Experts of a small language model: width 160, vocabulary 2048.
Below are experts of layer 2 (counted from 0) of a mixture-of-experts language model. Rows are named router (the router's row for the expert), gate (a neuron's input weights, with its number), up (a neuron's input weights, with its number), down (a neuron's output weights, with its number) and show model dimensions 0-159. Each number is 50 + 10 x the weight over its row's rms, rounded and kept within 0 to 99.
Before each expert's rows: a language model's description of what the expert responds to; "comes before" lists some tokens at least twice as common just after its tokens as in all text. This comes from a sample of Wikipedia text that the model never trained on. Tokens count by the router's weight.

# expert 5
Description: Connecting words after a word or comma, such as and, to, in, as, or, that, plus table cell separators between names or figures.
comes before: " the", " ", " a", " 19", " 0", " be"
router:61 47 38 39 71 48 45 50 54 51 49 50 53 56 41 32 69 39 54 35 39 69 71 52 51 52 49 44 59 30 43 56 67 39 58 58 60 57 42 57 34 52 50 50 59 34 60 56 46 44 40 62 32 56 40 49 46 42 56 52 53 74 53 45 48 57 55 50 46 52 61 50 42 35 45 42 51 45 62 58 48 56 50 33 39 34 52 33 41 34 44 66 70 62 49 48 48 45 44 57 60 26 52 50 43 42 44 60 42 54 47 45 57 51 64 37 70 49 52 44 45 49 53 46 36 28 41 44 68 51 71 54 67 56 65 67 43 61 45 43 57 55 46 70 60 50 67 56 41 42 46 46 50 55 49 65 61 57 49 61
gate0:42 48 66 66 42 61 46 47 51 54 48 34 44 58 58 53 34 52 60 63 57 52 43 46 53 50 53 45 54 44 47 41 41 45 49 33 49 35 69 38 63 48 56 41 38 49 48 46 53 62 43 53 60 55 61 35 58 55 51 66 30 33 43 61 48 43 47 61 61 49 53 56 38 53 60 60 33 67 52 48 49 41 43 61 52 56 32 51 44 70 50 45 38 37 44 51 46 61 63 68 32 58 43 54 61 59 49 57 37 33 45 63 71 52 32 41 53 61 59 59 58 59 44 39 58 66 49 48 34 60 34 48 36 69 44 42 59 37 50 45 63 59 56 39 47 67 47 46 58 57 69 32 40 56 74 43 42 53 45 40
up0:48 56 66 50 41 64 57 39 36 64 52 34 46 61 34 36 48 39 44 67 51 40 31 49 37 54 41 42 52 71 59 45 41 48 53 46 41 46 50 40 56 41 69 22 45 56 41 34 65 42 52 59 70 57 54 52 52 47 52 44 41 48 45 50 64 55 32 44 55 54 45 63 48 46 52 61 41 49 42 41 44 51 46 51 47 69 39 54 42 58 39 63 38 51 38 44 55 57 61 51 32 62 41 57 54 61 53 63 52 42 54 45 55 49 44 36 45 52 38 37 44 56 33 59 59 71 46 48 46 55 32 57 47 60 53 54 57 34 36 46 35 52 65 44 49 64 24 50 54 50 63 35 31 59 61 52 33 58 55 66
down0:40 60 51 54 56 66 57 67 51 44 56 67 49 53 61 44 63 62 34 33 63 52 54 55 56 63 34 65 42 63 51 53 54 57 27 25 49 49 48 39 58 56 55 52 46 67 44 53 56 79 38 49 36 60 42 79 45 66 50 55 48 63 55 54 55 46 42 66 55 49 45 50 60 49 26 49 63 37 49 58 36 55 61 46 46 52 49 57 53 49 52 48 61 70 49 51 49 81 70 49 52 46 40 37 55 58 34 58 66 58 57 44 39 40 55 55 47 57 51 43 44 55 54 68 57 52 53 54 64 42 42 54 49 26 52 49 52 42 52 41 37 48 58 50 35 46 39 38 48 66 45 57 56 48 48 44 54 57 54 60
gate1:52 42 59 63 41 53 47 34 42 46 50 32 49 53 62 57 58 45 43 65 57 23 50 43 63 51 39 50 62 56 46 65 54 41 46 46 42 39 56 29 47 46 54 42 44 60 55 38 61 57 36 52 54 51 64 26 53 66 43 61 32 32 56 45 52 43 44 48 60 42 42 50 37 45 68 53 26 71 51 52 69 42 45 53 55 52 41 32 37 60 42 50 53 49 36 57 53 59 55 54 45 54 39 41 67 50 44 52 48 33 42 52 72 59 40 44 69 47 59 46 56 49 36 46 53 56 59 64 47 53 41 48 43 53 44 49 50 39 66 50 56 57 61 40 33 66 63 51 54 57 57 41 31 65 68 40 37 53 40 52
up1:54 62 51 53 28 48 46 57 51 66 63 61 61 19 58 27 45 75 43 47 44 62 55 51 43 66 50 55 35 35 35 42 49 71 59 52 47 41 56 58 61 69 47 49 47 49 50 45 57 48 54 57 53 51 45 57 47 48 46 33 52 45 47 43 42 50 50 49 44 57 48 52 51 48 35 61 58 41 67 55 36 43 42 56 68 54 45 69 49 43 67 45 56 41 32 50 59 34 34 60 46 56 40 47 58 54 53 79 28 57 46 46 55 53 53 51 27 55 56 54 39 55 77 46 52 57 51 60 50 38 43 51 52 55 52 38 38 55 34 52 36 51 59 48 53 37 42 46 47 39 54 57 56 44 39 31 41 33 49 48
down1:46 41 56 55 38 43 53 67 34 50 64 43 60 44 52 45 40 39 56 47 60 46 57 69 48 54 20 57 56 49 43 69 38 52 51 61 59 38 43 74 65 58 64 36 45 23 40 58 62 52 59 53 46 43 54 56 53 42 58 35 40 59 51 57 54 28 32 58 52 62 48 61 52 63 64 49 43 28 42 42 38 36 47 39 44 39 71 40 44 60 53 62 27 47 40 54 46 56 58 41 41 57 61 54 58 39 44 55 51 56 33 44 61 59 56 47 50 49 47 60 55 43 54 40 53 55 60 58 44 63 56 64 29 46 38 47 63 52 60 46 42 46 59 43 49 44 48 44 60 50 67 57 51 36 50 46 57 42 36 39
gate2:41 43 65 58 37 62 44 38 38 63 45 35 46 56 56 34 31 49 58 70 55 43 52 45 48 51 46 52 57 52 35 34 40 49 55 36 53 49 67 42 60 30 68 45 40 64 41 42 66 59 53 54 63 58 61 43 56 54 48 63 32 40 41 68 46 43 53 60 67 44 52 64 37 56 62 66 39 64 55 41 53 33 46 50 53 52 47 39 44 65 42 48 35 47 42 48 50 58 63 68 33 63 35 55 65 56 49 56 44 32 44 68 62 54 38 51 56 55 44 54 60 62 40 35 63 61 54 51 49 60 49 55 35 69 52 51 53 34 49 48 49 55 56 35 48 56 44 54 58 59 60 33 38 53 62 45 48 48 34 55
up2:46 51 63 47 41 44 53 54 47 53 73 46 57 43 50 50 52 29 47 45 46 60 52 61 59 43 53 52 44 60 59 34 39 71 42 55 29 71 61 39 63 51 52 39 50 57 45 33 46 34 26 41 50 52 50 25 56 68 62 43 39 54 34 44 66 50 40 46 49 55 57 55 39 56 32 47 59 67 67 42 47 33 60 51 55 54 48 50 53 64 54 52 55 50 71 56 46 49 73 43 46 60 52 45 63 47 60 60 54 43 56 57 25 73 45 61 48 45 39 49 43 29 57 47 42 46 55 41 54 55 54 53 48 57 60 52 65 68 50 37 57 34 51 51 67 41 66 39 62 62 53 46 48 49 54 47 42 44 59 53
down2:38 72 45 34 38 55 53 54 41 52 67 41 64 56 58 53 52 55 41 43 57 55 48 54 46 46 40 60 74 59 36 51 61 38 58 43 55 23 43 46 41 55 52 51 54 26 57 44 50 51 47 55 55 61 33 54 52 45 38 36 47 42 37 53 57 21 46 49 60 34 42 30 48 50 51 43 55 68 47 64 48 55 70 50 54 61 53 68 54 44 42 39 37 46 51 51 39 54 39 45 30 56 53 57 44 51 74 42 45 44 50 31 63 57 55 48 56 46 46 48 52 70 57 64 33 41 39 45 45 48 49 30 44 57 51 39 38 62 49 68 64 39 56 48 65 55 50 46 38 46 44 59 40 54 31 49 49 52 60 46
gate3:51 43 67 62 44 62 43 38 42 56 48 37 46 61 53 44 39 52 45 69 59 48 41 41 53 56 56 58 50 52 45 41 47 46 57 40 46 49 62 36 54 45 57 38 40 55 43 32 62 54 33 53 62 52 63 39 49 65 37 64 35 42 41 57 50 37 56 56 63 55 43 62 33 54 58 57 30 64 49 41 58 29 41 57 52 57 35 45 40 63 60 47 41 37 46 47 59 61 51 71 33 58 39 48 67 62 61 51 46 30 45 59 65 60 37 56 52 56 50 63 60 59 46 42 65 59 49 54 46 66 35 56 39 63 38 39 48 35 49 45 51 44 61 42 54 62 49 43 64 64 70 33 42 58 64 37 42 54 34 45
up3:45 44 64 30 56 52 42 34 33 41 59 53 32 34 47 47 41 65 53 54 61 61 38 35 56 60 51 71 52 73 51 59 44 35 48 49 37 41 47 38 43 62 42 58 40 46 28 59 49 59 46 38 54 40 58 51 32 42 26 52 50 63 45 61 30 56 52 47 60 66 40 38 38 62 54 48 54 36 56 28 53 39 48 42 41 43 46 57 59 62 64 54 53 61 58 60 52 72 33 59 41 29 48 42 62 58 60 44 50 43 44 59 46 55 51 42 45 68 56 43 63 58 59 52 40 67 47 43 42 51 44 42 61 52 39 37 60 48 50 65 43 40 55 52 56 51 52 58 53 53 61 52 35 44 58 49 56 46 53 36
down3:42 32 55 49 53 46 40 52 48 65 48 43 75 53 53 48 48 43 53 67 55 47 55 58 59 53 60 46 33 61 76 47 52 46 42 69 44 57 34 31 59 34 51 45 67 55 31 42 62 53 55 34 53 44 52 68 50 63 60 60 47 74 47 55 51 62 44 66 55 57 50 51 65 56 48 51 41 40 51 46 51 55 57 54 73 32 54 57 64 47 54 60 60 66 44 37 47 62 47 56 58 52 58 39 31 75 58 37 58 53 52 43 24 53 44 50 50 66 36 35 39 41 47 33 48 47 53 53 48 60 53 44 52 57 59 32 51 50 46 55 60 43 45 44 45 52 47 42 46 41 58 60 46 40 54 35 52 39 30 57
gate4:41 39 61 66 37 63 48 29 37 56 40 41 37 49 63 47 34 56 54 71 58 47 50 45 44 57 38 41 50 55 31 38 43 47 54 45 43 51 67 44 58 39 60 45 37 55 38 41 59 48 49 64 63 49 73 52 61 46 43 64 42 42 47 58 41 47 52 55 62 54 50 66 36 45 58 59 28 66 42 35 53 43 51 60 52 55 54 50 48 69 43 53 39 38 38 42 55 51 64 61 42 69 38 61 65 56 52 66 34 35 44 60 65 60 37 53 49 60 58 54 62 57 41 48 61 62 56 52 46 58 42 65 34 67 41 40 46 41 66 57 46 48 58 40 48 55 54 45 60 62 68 43 42 59 64 44 36 52 43 58
up4:46 47 54 52 40 48 56 53 46 33 53 35 55 69 33 61 52 38 49 55 48 60 37 55 42 32 71 62 55 58 56 57 47 42 44 45 45 36 33 49 51 45 50 24 52 69 51 37 48 52 41 62 62 70 46 36 59 58 62 62 39 42 44 59 52 40 42 48 38 72 45 57 63 45 61 35 51 47 54 64 40 39 51 51 63 41 34 55 44 49 50 42 48 46 51 60 53 51 52 62 53 52 49 58 49 60 59 52 69 46 34 52 45 84 45 55 53 57 42 52 52 44 64 35 39 59 32 44 67 53 48 53 52 45 40 58 60 36 53 50 49 36 54 44 48 42 59 41 60 42 44 44 65 34 48 37 46 28 54 30
down4:36 44 48 41 51 44 48 44 53 67 48 50 49 35 52 77 33 45 59 49 44 58 50 39 62 38 53 56 51 54 50 47 48 43 52 42 59 42 34 44 46 71 43 47 61 41 58 29 54 47 43 57 26 53 44 51 45 52 56 45 51 54 55 55 44 47 36 48 44 36 37 55 43 61 80 42 45 57 48 41 47 48 63 49 67 73 60 57 72 36 42 44 62 43 57 49 41 67 51 60 36 49 53 53 35 43 55 46 44 49 53 54 55 53 50 47 51 51 48 56 56 42 64 59 26 26 36 58 46 38 51 62 44 59 53 36 47 50 53 41 78 38 60 40 57 48 57 41 41 54 75 49 69 36 52 45 49 44 40 38
gate5:53 53 62 60 39 65 42 43 41 52 42 37 38 52 54 36 29 55 52 69 56 44 41 39 50 49 46 57 53 43 44 46 39 50 55 30 56 47 62 45 60 47 67 44 46 61 37 43 53 55 43 57 61 48 62 40 57 56 34 61 33 49 30 64 55 39 46 54 62 48 48 57 36 54 59 67 33 57 62 44 56 42 46 56 61 58 40 47 41 62 55 54 41 33 49 53 68 55 52 66 33 67 42 49 68 65 49 70 48 38 49 52 63 60 36 53 44 52 46 49 66 63 55 44 60 71 51 46 42 56 39 51 35 61 43 43 58 37 51 56 55 55 65 38 51 63 45 38 61 63 64 35 34 58 67 41 38 51 37 44
up5:53 45 49 49 35 54 33 45 46 50 48 40 42 49 69 51 44 45 34 58 49 52 65 47 38 44 59 56 40 43 68 51 57 39 40 40 56 22 61 57 44 60 40 54 55 34 29 54 59 44 55 49 45 68 50 57 48 46 39 38 35 25 49 47 42 52 54 43 56 50 56 57 49 48 54 36 39 52 32 66 48 54 53 73 37 50 49 40 36 54 56 61 38 43 34 55 47 50 57 53 42 64 42 49 63 52 62 45 33 39 44 52 55 37 59 61 52 70 49 48 63 54 48 54 43 64 61 56 31 48 45 39 43 61 59 53 59 45 58 63 52 50 49 65 31 46 50 56 65 56 54 53 35 81 59 41 57 72 57 51
down5:34 63 48 49 57 46 51 51 51 59 41 55 40 56 68 56 55 53 62 65 38 64 51 68 51 53 48 60 35 44 52 55 40 45 31 61 53 48 37 49 26 50 39 62 56 42 49 60 45 36 54 47 54 52 43 36 42 55 39 29 55 66 55 42 60 58 64 61 24 51 43 57 52 63 52 46 60 58 43 49 65 54 63 53 37 39 35 61 47 40 66 51 59 31 49 58 45 47 46 49 53 37 54 27 55 44 59 51 48 60 61 35 32 71 57 57 47 36 53 41 50 49 44 46 64 43 70 49 52 48 60 55 58 51 65 47 36 43 71 48 42 51 43 44 43 59 44 61 65 33 38 73 61 40 45 57 52 45 55 40
gate6:45 46 62 58 46 64 39 40 35 66 41 43 38 45 63 43 32 52 63 67 68 43 43 44 46 55 43 48 58 49 44 44 37 48 43 34 52 41 63 44 56 46 64 44 43 59 35 38 61 47 53 58 67 47 63 39 61 58 40 63 36 40 38 63 38 47 51 50 64 56 44 52 44 47 54 57 36 65 57 45 47 38 50 54 58 60 47 39 41 65 47 48 35 37 45 53 56 52 57 57 28 64 40 57 61 56 55 63 47 34 50 59 68 54 31 43 49 63 49 60 59 57 45 47 59 67 51 48 38 60 41 59 30 66 40 49 55 42 50 56 50 53 60 37 44 66 36 40 57 66 70 33 41 45 67 46 32 55 38 45
up6:42 72 66 46 73 65 45 43 61 48 51 36 67 43 46 48 53 51 52 69 57 47 61 56 51 56 50 43 52 56 65 56 49 63 31 45 56 62 42 54 38 43 61 69 34 44 45 39 42 47 54 29 45 40 60 33 53 54 56 50 42 46 73 46 40 61 42 51 62 48 64 60 30 54 49 57 40 41 37 24 44 60 62 61 33 62 55 62 57 50 40 55 49 58 58 39 56 53 62 47 46 53 41 36 52 64 37 59 69 54 55 48 53 43 48 53 55 45 51 32 46 53 26 51 46 44 56 61 45 63 40 54 41 52 51 57 45 48 67 44 68 43 53 29 50 62 52 48 51 40 54 48 25 56 49 56 49 45 50 63
down6:47 62 49 61 57 39 44 30 35 41 59 41 44 43 61 48 64 63 48 64 47 48 24 39 46 52 46 57 53 61 58 52 60 60 48 53 40 41 48 67 65 54 40 63 55 59 56 44 52 58 45 34 46 61 52 56 57 41 53 66 46 39 60 42 37 60 59 46 58 41 50 64 63 39 52 55 62 48 44 49 48 60 51 69 41 41 46 43 42 55 54 62 57 33 57 58 54 45 51 39 51 46 54 34 43 49 50 45 56 44 48 44 60 40 49 51 45 52 44 73 46 54 32 39 43 52 32 31 54 39 56 57 70 38 54 75 36 50 48 56 39 46 53 68 48 65 42 68 46 38 38 60 35 52 23 51 51 56 79 45
gate7:45 45 70 65 47 61 49 44 36 53 30 33 47 46 64 55 38 61 49 66 51 49 30 33 55 40 46 41 61 40 43 40 42 43 55 36 51 50 67 41 58 54 66 40 43 60 37 42 56 51 45 59 66 50 64 46 59 47 40 59 37 46 41 60 48 38 54 51 62 47 44 65 34 38 57 60 33 50 58 32 49 33 45 58 53 59 38 42 35 60 62 54 35 40 49 44 67 57 54 61 33 53 39 47 67 65 60 62 46 32 42 52 62 56 38 42 49 57 55 52 61 52 50 48 51 68 53 52 46 54 35 59 35 57 42 49 50 44 47 57 56 53 59 36 57 67 42 44 61 58 66 39 44 54 65 30 38 56 42 52
up7:43 48 50 65 58 58 40 58 45 43 55 54 56 55 33 43 49 48 49 49 39 40 69 54 25 53 27 55 57 52 38 36 44 34 53 45 51 52 43 43 49 43 56 44 39 56 57 49 65 35 53 29 55 38 52 52 68 44 61 57 44 52 58 42 52 44 55 60 47 43 26 41 41 28 55 66 37 64 47 46 50 52 47 56 56 58 61 58 52 51 62 54 58 52 25 68 61 60 49 49 40 67 32 42 65 58 52 53 32 37 40 41 55 58 44 54 39 55 51 56 53 47 39 45 53 61 47 63 54 47 37 81 48 44 34 54 54 50 38 45 42 59 55 68 64 57 49 56 45 61 56 54 37 42 46 30 38 67 61 60
down7:53 39 54 53 34 42 53 54 38 60 33 60 47 62 45 64 37 50 37 49 52 35 38 42 44 51 50 64 59 47 51 55 48 50 37 46 57 59 55 61 49 36 64 68 50 60 47 47 19 54 45 44 64 52 53 62 44 31 45 48 38 64 68 56 70 54 62 66 49 40 47 40 43 63 34 56 45 31 68 58 29 50 54 61 46 50 42 59 41 53 60 60 53 55 27 50 46 51 40 62 71 44 48 48 57 50 44 36 60 67 60 39 43 44 56 59 49 53 51 40 45 44 55 47 56 55 62 60 29 58 59 52 46 43 63 52 42 75 42 47 60 46 61 37 62 36 44 57 43 42 43 52 50 61 40 62 39 53 37 57
gate8:41 43 64 60 44 61 45 36 37 50 36 40 46 54 60 42 36 59 66 66 60 51 41 39 54 48 43 46 56 42 44 38 40 34 58 32 43 49 67 36 54 50 56 33 41 60 42 44 61 60 38 58 63 56 55 43 55 53 49 56 33 51 42 65 56 37 59 58 62 51 49 55 44 39 53 63 39 63 54 40 52 41 40 57 52 56 26 39 37 61 44 44 38 37 37 52 54 61 60 66 34 59 39 46 60 69 50 62 45 36 46 60 65 58 37 50 55 71 53 67 61 59 49 46 65 59 48 46 37 55 50 56 38 64 43 40 48 43 46 62 57 55 66 35 44 63 43 53 58 57 67 36 41 53 68 38 42 57 40 46
up8:72 32 44 49 53 35 49 59 53 43 50 55 71 41 40 58 62 49 38 41 51 60 53 67 41 49 43 54 53 43 52 54 66 56 56 64 48 51 43 51 49 58 35 58 54 59 46 38 43 53 56 43 31 57 46 58 42 53 48 45 46 47 60 42 46 47 51 48 50 40 53 46 67 36 47 39 55 33 32 56 48 74 43 60 55 30 68 41 52 42 29 43 52 49 50 33 43 34 54 48 67 42 63 56 47 27 45 40 57 72 37 41 54 52 57 54 57 35 71 50 36 51 41 46 44 37 40 49 57 40 61 26 57 45 49 43 33 58 62 40 37 51 38 54 50 44 64 76 34 39 40 57 55 46 48 44 53 51 51 52
down8:49 48 36 48 51 46 47 42 51 30 50 34 51 53 44 58 46 39 39 56 47 44 42 65 37 60 27 43 55 45 59 64 46 55 57 59 44 56 55 61 48 45 41 48 56 36 43 48 49 53 55 48 50 31 55 49 56 49 39 50 54 54 29 59 32 61 53 41 38 49 55 79 35 35 61 46 40 54 48 35 61 56 56 35 55 54 69 48 45 81 54 42 50 63 41 45 47 49 64 51 52 47 73 37 59 57 63 66 35 30 49 51 39 55 39 53 52 42 44 45 55 37 40 41 37 59 60 58 31 45 60 49 53 47 46 49 64 48 56 53 42 46 51 55 56 53 57 64 71 55 72 62 41 59 30 69 57 50 43 61
gate9:41 40 57 59 38 61 42 40 35 64 52 40 26 47 71 38 42 45 59 72 60 52 46 53 46 43 46 50 49 55 31 40 43 49 52 37 45 38 69 47 68 50 49 43 40 49 43 28 56 50 50 63 73 53 60 47 51 37 34 57 38 45 45 56 48 45 53 54 62 42 49 58 35 51 59 55 40 67 61 30 52 49 57 60 60 57 48 54 50 67 37 47 37 43 44 45 50 46 52 66 34 64 26 66 63 44 53 55 35 36 42 53 55 51 35 46 50 56 56 53 67 63 45 51 59 62 52 47 43 56 45 60 41 61 43 33 56 46 57 57 48 52 55 37 55 67 40 55 49 72 62 48 54 59 61 44 43 61 39 62
up9:28 44 37 39 39 42 37 50 42 52 51 58 32 50 56 47 55 45 59 50 61 33 62 61 49 34 52 32 34 54 29 58 50 48 49 55 28 42 56 43 56 47 31 49 60 44 55 41 56 43 54 39 56 37 60 43 63 36 37 53 44 54 38 48 37 47 51 49 61 44 55 43 48 32 62 45 48 63 51 43 63 62 49 48 32 43 71 42 65 55 41 59 40 45 43 46 41 36 59 50 50 55 33 45 53 31 33 44 36 41 43 43 42 49 48 53 51 45 50 53 56 51 29 47 41 55 58 61 59 57 62 67 62 55 49 47 65 58 79 49 50 66 35 56 56 44 70 57 50 50 51 51 53 49 51 60 47 52 68 73
down9:68 39 42 39 51 49 47 58 54 48 43 52 58 64 53 43 42 58 30 30 61 50 59 40 52 53 61 51 59 34 63 42 45 38 47 64 52 39 62 43 38 38 53 69 64 57 50 58 31 48 33 35 56 50 39 36 51 63 48 40 58 58 33 29 58 54 57 61 39 43 57 37 62 41 31 59 66 52 56 46 59 58 58 47 56 38 43 48 45 44 64 56 59 51 40 69 46 26 33 60 67 27 44 61 58 54 54 50 45 60 63 51 29 67 57 38 40 41 41 48 40 53 43 64 52 65 52 42 45 58 51 34 49 60 53 48 60 66 58 40 48 42 56 40 40 44 55 54 57 49 53 50 42 50 32 43 50 43 45 56
gate10:47 47 58 69 39 68 42 47 39 61 51 46 43 52 60 44 32 58 55 68 55 56 37 38 42 54 46 57 54 41 46 41 49 47 55 33 52 42 61 38 60 45 70 42 42 49 39 42 54 51 49 59 67 57 60 42 62 52 48 60 37 42 46 64 53 45 58 52 62 46 48 70 35 52 60 66 39 64 64 32 50 37 44 52 58 58 39 47 37 63 64 50 42 37 42 52 52 61 51 66 36 57 39 60 66 55 53 52 39 41 44 61 64 49 31 46 47 64 52 42 62 63 56 45 59 64 45 49 42 61 40 54 33 69 42 42 52 38 48 60 57 55 68 32 57 69 46 44 55 58 64 38 45 64 63 39 45 65 40 39
up10:47 40 47 38 27 57 50 56 39 54 44 51 43 55 53 51 45 59 51 68 33 46 38 61 55 24 39 41 63 41 41 57 48 59 34 44 48 21 45 58 52 35 44 45 64 37 52 51 45 51 58 62 49 56 59 49 57 47 47 42 43 46 48 58 36 39 36 60 50 60 44 50 62 59 50 34 42 47 25 60 57 45 69 41 44 40 61 34 41 60 11 42 27 56 58 39 40 50 46 49 45 61 48 48 42 52 31 43 47 43 53 56 53 49 55 42 71 50 50 48 55 65 47 46 36 67 51 40 49 62 55 45 41 56 62 54 55 43 70 51 56 60 37 43 45 53 50 54 47 55 49 50 52 56 51 51 46 72 49 67
down10:65 45 52 59 54 53 39 45 47 40 50 52 39 44 58 47 45 60 56 41 47 43 68 60 60 42 43 49 51 47 64 49 58 55 61 55 44 46 36 41 38 63 46 67 57 63 73 58 46 55 19 51 46 62 43 34 38 63 62 46 54 69 64 26 62 73 46 47 44 46 48 59 68 51 45 53 52 39 50 60 59 53 70 52 32 49 40 50 38 64 52 62 80 41 45 51 54 51 49 41 55 31 46 49 45 39 36 47 45 63 54 50 45 73 57 44 46 45 53 56 39 50 51 65 43 58 71 57 41 54 52 57 39 40 49 46 49 55 50 51 38 46 42 49 37 53 43 58 49 50 56 59 46 36 29 47 54 50 47 25
gate11:41 45 65 60 41 63 45 38 29 59 41 34 39 47 56 43 39 54 55 65 68 52 46 45 40 48 43 54 47 55 47 34 40 49 54 37 40 45 66 42 60 44 53 46 36 45 42 44 59 50 48 56 69 47 64 41 52 54 50 68 33 39 49 62 44 41 53 51 69 39 53 51 31 51 67 59 31 61 48 41 53 42 55 61 57 55 46 43 41 65 44 49 38 30 45 51 51 49 62 66 32 61 36 45 60 61 51 55 37 35 43 49 58 58 36 40 46 62 50 59 61 54 37 48 61 61 46 56 36 59 35 56 33 67 47 44 55 40 63 52 54 56 57 41 46 67 49 56 55 61 69 37 32 59 66 41 35 57 36 53
up11:49 50 51 58 46 72 45 53 59 34 49 50 38 68 70 46 49 66 54 37 54 55 57 56 64 42 58 60 30 58 45 44 51 54 34 41 50 52 48 54 49 56 63 48 51 39 67 40 46 45 42 79 51 71 48 36 57 37 69 55 48 57 46 47 60 41 54 57 60 40 58 45 55 72 46 51 53 39 23 39 49 55 51 43 41 47 59 72 63 38 48 53 61 52 45 41 58 52 53 54 48 37 57 27 59 55 60 50 64 50 53 57 58 45 45 38 49 54 72 45 49 53 59 68 56 34 57 46 40 37 55 41 48 44 63 59 72 50 43 59 43 36 46 52 37 57 55 48 45 51 44 62 65 68 37 65 47 57 48 51
down11:58 43 55 45 34 34 59 53 69 53 48 56 42 46 52 34 65 50 39 46 46 62 54 49 40 47 58 52 44 59 40 62 55 62 63 59 51 60 56 41 40 47 44 40 46 55 56 42 59 52 41 51 50 48 46 50 28 56 56 40 35 42 57 55 58 44 53 59 59 48 52 24 65 42 66 46 58 38 41 54 62 68 42 65 49 57 68 62 68 43 60 43 49 53 57 60 75 22 40 49 44 51 65 23 53 76 52 52 52 59 46 50 53 40 66 46 61 54 55 50 35 50 46 45 50 52 52 53 64 56 52 52 62 56 54 75 39 51 32 37 46 46 45 70 45 39 51 55 49 50 42 57 40 66 48 51 34 50 64 47
gate12:48 57 51 60 32 55 49 43 43 42 34 41 55 43 70 45 58 49 44 57 60 39 45 36 53 54 56 59 51 51 36 43 66 36 42 52 50 40 39 48 68 45 48 53 49 68 48 36 54 61 37 49 57 37 66 32 37 52 53 54 37 40 65 55 50 44 60 47 54 26 62 38 51 58 56 51 36 53 50 41 70 40 51 60 66 60 59 37 45 43 43 42 59 52 48 54 69 48 43 62 43 58 40 45 51 56 74 59 32 29 33 44 55 44 41 34 68 57 47 59 59 54 48 69 59 44 46 47 46 48 36 40 52 48 47 36 43 35 45 60 57 56 61 40 60 64 52 60 44 40 67 35 45 57 55 47 40 35 29 52
up12:40 76 54 50 49 55 51 43 46 52 62 45 67 32 45 44 50 39 39 58 56 57 40 67 44 39 61 33 39 29 47 53 52 48 40 51 19 53 48 62 52 51 45 53 48 66 36 60 50 43 73 47 54 49 56 66 51 46 60 41 54 40 46 60 37 46 37 46 39 62 53 62 56 67 55 39 57 41 37 43 55 52 54 54 57 40 65 60 42 53 47 51 52 44 34 55 43 46 76 43 45 46 62 53 52 42 68 58 34 50 69 39 47 46 49 40 44 35 53 43 45 50 58 67 56 56 32 62 47 67 30 53 45 48 39 67 60 44 62 58 52 42 49 47 55 29 41 42 39 57 49 45 68 39 44 61 43 39 54 52
down12:54 64 25 59 62 54 36 66 55 39 66 73 57 36 56 29 65 38 58 46 47 46 62 53 46 45 45 51 59 39 54 56 44 41 42 27 35 40 53 28 60 53 55 49 45 59 26 51 41 57 48 50 54 56 56 56 37 40 50 50 53 46 55 48 45 48 43 30 53 41 57 39 65 46 55 53 38 48 54 58 56 59 55 48 50 35 51 48 46 65 36 41 67 52 39 51 47 53 40 48 61 53 65 59 57 61 44 56 57 41 48 65 59 40 42 37 56 32 59 56 42 63 45 46 70 54 43 34 55 53 49 51 46 47 47 47 50 72 49 37 60 39 50 64 57 30 43 43 40 57 33 39 68 54 56 54 59 47 71 39
gate13:39 49 60 67 41 67 39 38 36 51 41 29 45 54 66 47 39 60 56 68 65 53 43 51 45 41 47 48 53 45 43 45 40 42 55 35 49 47 66 35 60 37 61 42 43 52 39 38 58 52 51 57 65 47 61 39 60 44 49 57 34 48 38 67 51 29 52 61 65 43 46 57 37 53 68 58 33 61 53 40 54 36 51 62 61 54 37 49 42 67 42 51 41 44 42 42 50 58 55 64 32 63 33 51 62 60 57 58 49 33 47 54 65 54 29 51 45 57 53 47 63 62 41 42 58 61 45 54 44 59 36 58 36 64 45 45 46 40 60 52 57 56 57 34 54 63 46 43 54 63 61 35 45 55 67 44 34 54 39 57
up13:54 49 75 57 36 54 36 41 38 48 44 42 49 44 55 46 49 44 61 49 66 46 57 50 44 40 68 69 47 40 57 43 47 44 44 46 40 56 62 47 39 46 52 51 39 36 54 51 40 58 50 50 55 47 55 33 45 50 43 52 26 21 34 57 40 49 59 67 61 59 52 50 41 40 51 52 44 36 51 43 46 54 59 61 40 44 53 71 54 58 68 53 41 31 38 49 58 46 63 46 39 58 50 48 61 52 72 59 67 38 49 49 51 57 42 53 41 54 56 57 54 44 71 46 59 63 61 48 51 66 28 47 39 58 38 45 40 52 51 49 47 38 71 50 41 72 34 45 54 70 60 35 37 54 58 37 36 43 41 55
down13:49 48 37 57 33 47 52 49 48 67 53 58 40 55 67 45 53 55 65 63 49 39 46 42 57 57 32 49 53 54 41 63 61 45 47 35 50 34 24 54 44 64 50 53 52 50 52 49 53 49 44 53 64 58 38 61 47 31 38 35 61 51 64 45 30 56 52 48 34 36 52 52 38 56 52 31 55 57 35 55 25 60 59 39 44 39 40 39 49 39 41 41 39 37 30 48 53 57 54 62 47 53 49 41 49 42 73 31 51 65 45 31 42 59 48 56 51 51 39 48 53 54 39 48 52 38 54 56 62 48 63 54 58 28 60 25 60 46 36 69 41 57 55 58 43 60 44 50 53 53 49 59 61 51 35 53 54 47 54 70